config.toml
n_experts = 40
balance_bias = true
lr_router = 0.000707
norm_eps = 1e-06
beta2 = 0.98
seq_len = 1024
steps = 5619
Below are experts of layer 3 (counted from 0) of a mixture-of-experts language model. Rows are named router (the router's row for the expert) and show model dimensions 0-127. Each number is 128 + 32 x the weight over its row's rms, rounded and kept within 0 to 255. Numbers have three digits each.
After each expert's rows: "comes after" lists some tokens at least twice as common just before its tokens as in all text. This comes from a sample of Wikipedia text that the model never trained on. Tokens count by the router's weight.

# expert 20
router:153148115145124159123089104145145068134118066085154146180149109121152113112099103161108119081178145159125129115199141101156128175053149074107164133146126132142156121124140145126109140106125086153150112174122061142149114119143145135118030120149148121155122128116129077151072135198127142167142105121098110148114126122119112127097117117138132152102131160157109138127170123113146153180182
comes after: " ", " 0", ")", " 1", " —", "%"

# expert 11
router:090144140136167119111066134174101124137089058186135128186126093125147131098185153142125149124162157142186203159097133085123132116089121117113091118137142103117194114103124152117108151149117160076152122134117176103125124222098111130117105097127138122100102158116121070126204119113121137127085240140140136161112129107080148126127162108110146134129129086110065114130160110129129161192118
comes after: "\n", "″", " \"", "°", " al", " co"

# expert 22
router:143137131136122199147096119127154077128087078076156142139114110132138122122117091143115121082188133171129131107192145100141119134060149080122164122140101127143141122116151142134108125121131112155144106170118055133130103115136122117134059111140125125180098149117147079136126101158123134170184129131069084143119116124143120103128110134172142151099139178179155135137147154117155134175181
comes after: " ", " 0", ")", " 1", " 2", "%"

# expert 4
router:168140114145143192154190138149146171122097151177151099212143095129071103093124145093098151105078168144094137139178142131131129129115136139214086124153134088132144120107141170116192179115091152094134097110102138110146098134111153100124190139128129144107089128124097149134125183144145126155133097134173143108096125111115064136159135132024124149111116122130140133148161142105131112104102
comes after: " the", " a", " and", "'s", " The", " his"

# expert 5
router:151108176142165218094165159120093156156120099128123093138176157115185143126136114183131093081161126061180126102116151135187143090195148111103116143097090100109119131160149126148092076099143203137140131084117084113133143013133117112130149108136126135083121121127171204152108150149118147052075131135170108177162108149132228121140149129180127127112120127106105140122087096133124140044203
comes after: "\n", ")", " =", " ==", " ===", " 4"

# expert 30
router:120143102141141121112069087065141105130157144123051123159119187179194150119094141155141138142107129123144101140118146172177133183097121155087158127123145122106140126129102140161128150139117046116135120123120151135051134145119138134132157124087155130146149161139036093128199163171131131119215112198091140109121129125115133230109121141128123111164154125113111117109105113116129131091129
comes after: "\n", " |", ".", "==", ")", " =="

# expert 23
router:121126123131120065156179152130138147110157132000135110122172197145132139118198143185131130090083141109164151149117111132081110094177143146133200101124144101121098133109161116135104117112138108132139112056124062117103136187119205112118087130138065137054126120118212200128033148156107146098048115176174115164116142110118164129085096095132130136113110191112146105156149040122140108162037
comes after: "\n", " of", " in", " is", " as", " for"

# expert 29
router:131142107135123092157119127080163154114086136153094113132141145144201127125156149106118121141095142098117090148143138195110123117178137131089197126134142123126137117112106141158117154087109056104137124163129196138102091102117133122117111126121180149157127146115120061134182170159139140105160091169046132132132137147110185200161154142084106118145154075105108121119111169120121102088129
comes after: "\n", " |", ".", ")", "==", " ="

# expert 18
router:092147137161138111108107116172133093096206109131150133077088110106152126098074088069134136152085176128102104114170186118142120146116160163065082134150122144135128135101124184104143116232134108104132106107133184180176108111113120119120088141125104170211119149107090101157158127114110128153130070070117119143141142125120122148123158136059114098081101093164138100166053161119129126090139
comes after: " |", "|", ".", "–", ":", ";"

# expert 19
router:157156110156124195155121119206136128097107127181154049183144119108141099140085108118081121187090132120126100141167152125070133106109119137127071115139153132125143109119167112134141139108101142122146108193128166120144177072111111121130163133096098151094110149106073220140054154065122135119101081118174134127105134129118113161094137105049113134115146120113144093141156123108145121126166
comes after: " the", " a", " and", " was", " to", " an"

# expert 10
router:141131107151126132156131131159149153100114146183134143141130127138082102129094100044121142090102126133130116127143145113090128164057129076103120140141149103125139135101122139139155160093103065133127120125137144134106141098123111121135111117124119147158121121122096119153124146086088137156138154057118126132107134119134178060127071121005130136131152062111123101148116154101151096157184
comes after: " was", " to", " he", " and", " is", " were"

# expert 31
router:138119148092152120174085145132154162119087165111123168164161102112084113126173200153123144132117158122124255132155110112126111155079147113111242152133142127141157119116101192125087116080119144109139129183131147167178116094140092107114112115152126121066119129115080090157108126174121152069091082117169122147116144106120105124104107107236107107099111053126171122152102110124153119094094
comes after: "-", "==", "|", ":", " The", "==="

# expert 28
router:130132110153139162100086121079132123125159116069134142115127183108109116120050166106120145116188124129165140131049145094242115196126107146130142160122120133136141127140122124125111116150142153133142133152114071167130112096143134134136187123140101130134120126111166093146185132082116138137120191147191137122105133098107143106116098125182092101131129038114191142119125142119124132057091
comes after: "\n", ".", ").", "\".", " al", " co"

# expert 7
router:154154136134143179100102121153148093135117051126155155191146108122138121122104099120123139087175154156118122116223134100156115152081152091094154138141121109134147120122141122134098128121128126156151112181109068146141109114141119126133046117145132135168110136118158055142122107165128135162179109114077106122124130128136144125107144134129137147097140155174122150136194138115156134180156
comes after: " ", ")", " 0", " 1", " 2", " —"

# expert 24
router:178145142127147112140102146100154143124161093110103151142096124091056104087112113110117133161096168105148127166031138164068122181150160146130167171131144096158116131117123114132081137111119134158148105134103142154148247197145150114119199111154153139134116143109200170116054158195105124157136125117115131134142135115128130149059072129160135081136161202100120102141150104135160126149141
comes after: " of", " in", ".", " for", " as", " to"

# expert 17
router:131106119116124187157152149059150183130172148162121115121182181117158132122160158154119136177095118107161121138054123210132114130197118110112183108126134124103125101118108105157100126121110090101142134139136075150102154039114158122108110123148143148160135144118110099146138139120128118113156088184068160131121141142115188102138154101188105120158148109118091142141088116121103106099109
comes after: "\n", ".", ")", "==", " =", " =="

# expert 2
router:145140104164101066150208083138154065137095148160132157113083134103178119146152193182116161190133131150130167101053119097095116187182135104218085109141131110149119113122109086141114145140115140113128137115116152090117111088137110126106056114138120117064125131109084161134119097086112137154135179079151108140169136110111160169163136110059086172118139186132158120142163095158120112131167
comes after: ",", " in", " (", "–", " the", "|"

# expert 38
router:179140102137142213154085124141127126103176118193107129096078107132102105125060157097101123099117132127101121153095156122131115071154148092197090110147160117137140106109148128095181128146111136140115105132095202098132096120102137098102169114126114131106110149116084081133106102097132126102109090123117110086110138111114090091140149113178135115120106139090116117132120114126125104116153
comes after: " the", " a", "'s", " his", " The", " to"

# expert 9
router:204139124139138124113145113162160085126132167131146121117113135130160114110117134150108163217136144156066091128069165107130102081129171086202198099140144156153142101114118181127157123120114099143109123127128161083131095118129114125118154107125107128115132142119098050131131146109125148114104157091140120132112146113117051130181132128141150111137137208103174117114204148149134126072129
comes after: " the", " a", " The", "'s", " his", "The"

# expert 39
router:116157111152131086094078081163118135110255105149131129038090130106153117100093128026123144139066143133066102108226151121100118116138147163114093136149107131140129132116116160136131116201131107118130118097133190163168084119115102122116045155143116166164101147102121143145180112093127141148134043124100113145119138123127148153132187111070116117086116103171141121168125148102147099125126
comes after: " |", ".", "–", " (", "|", ":"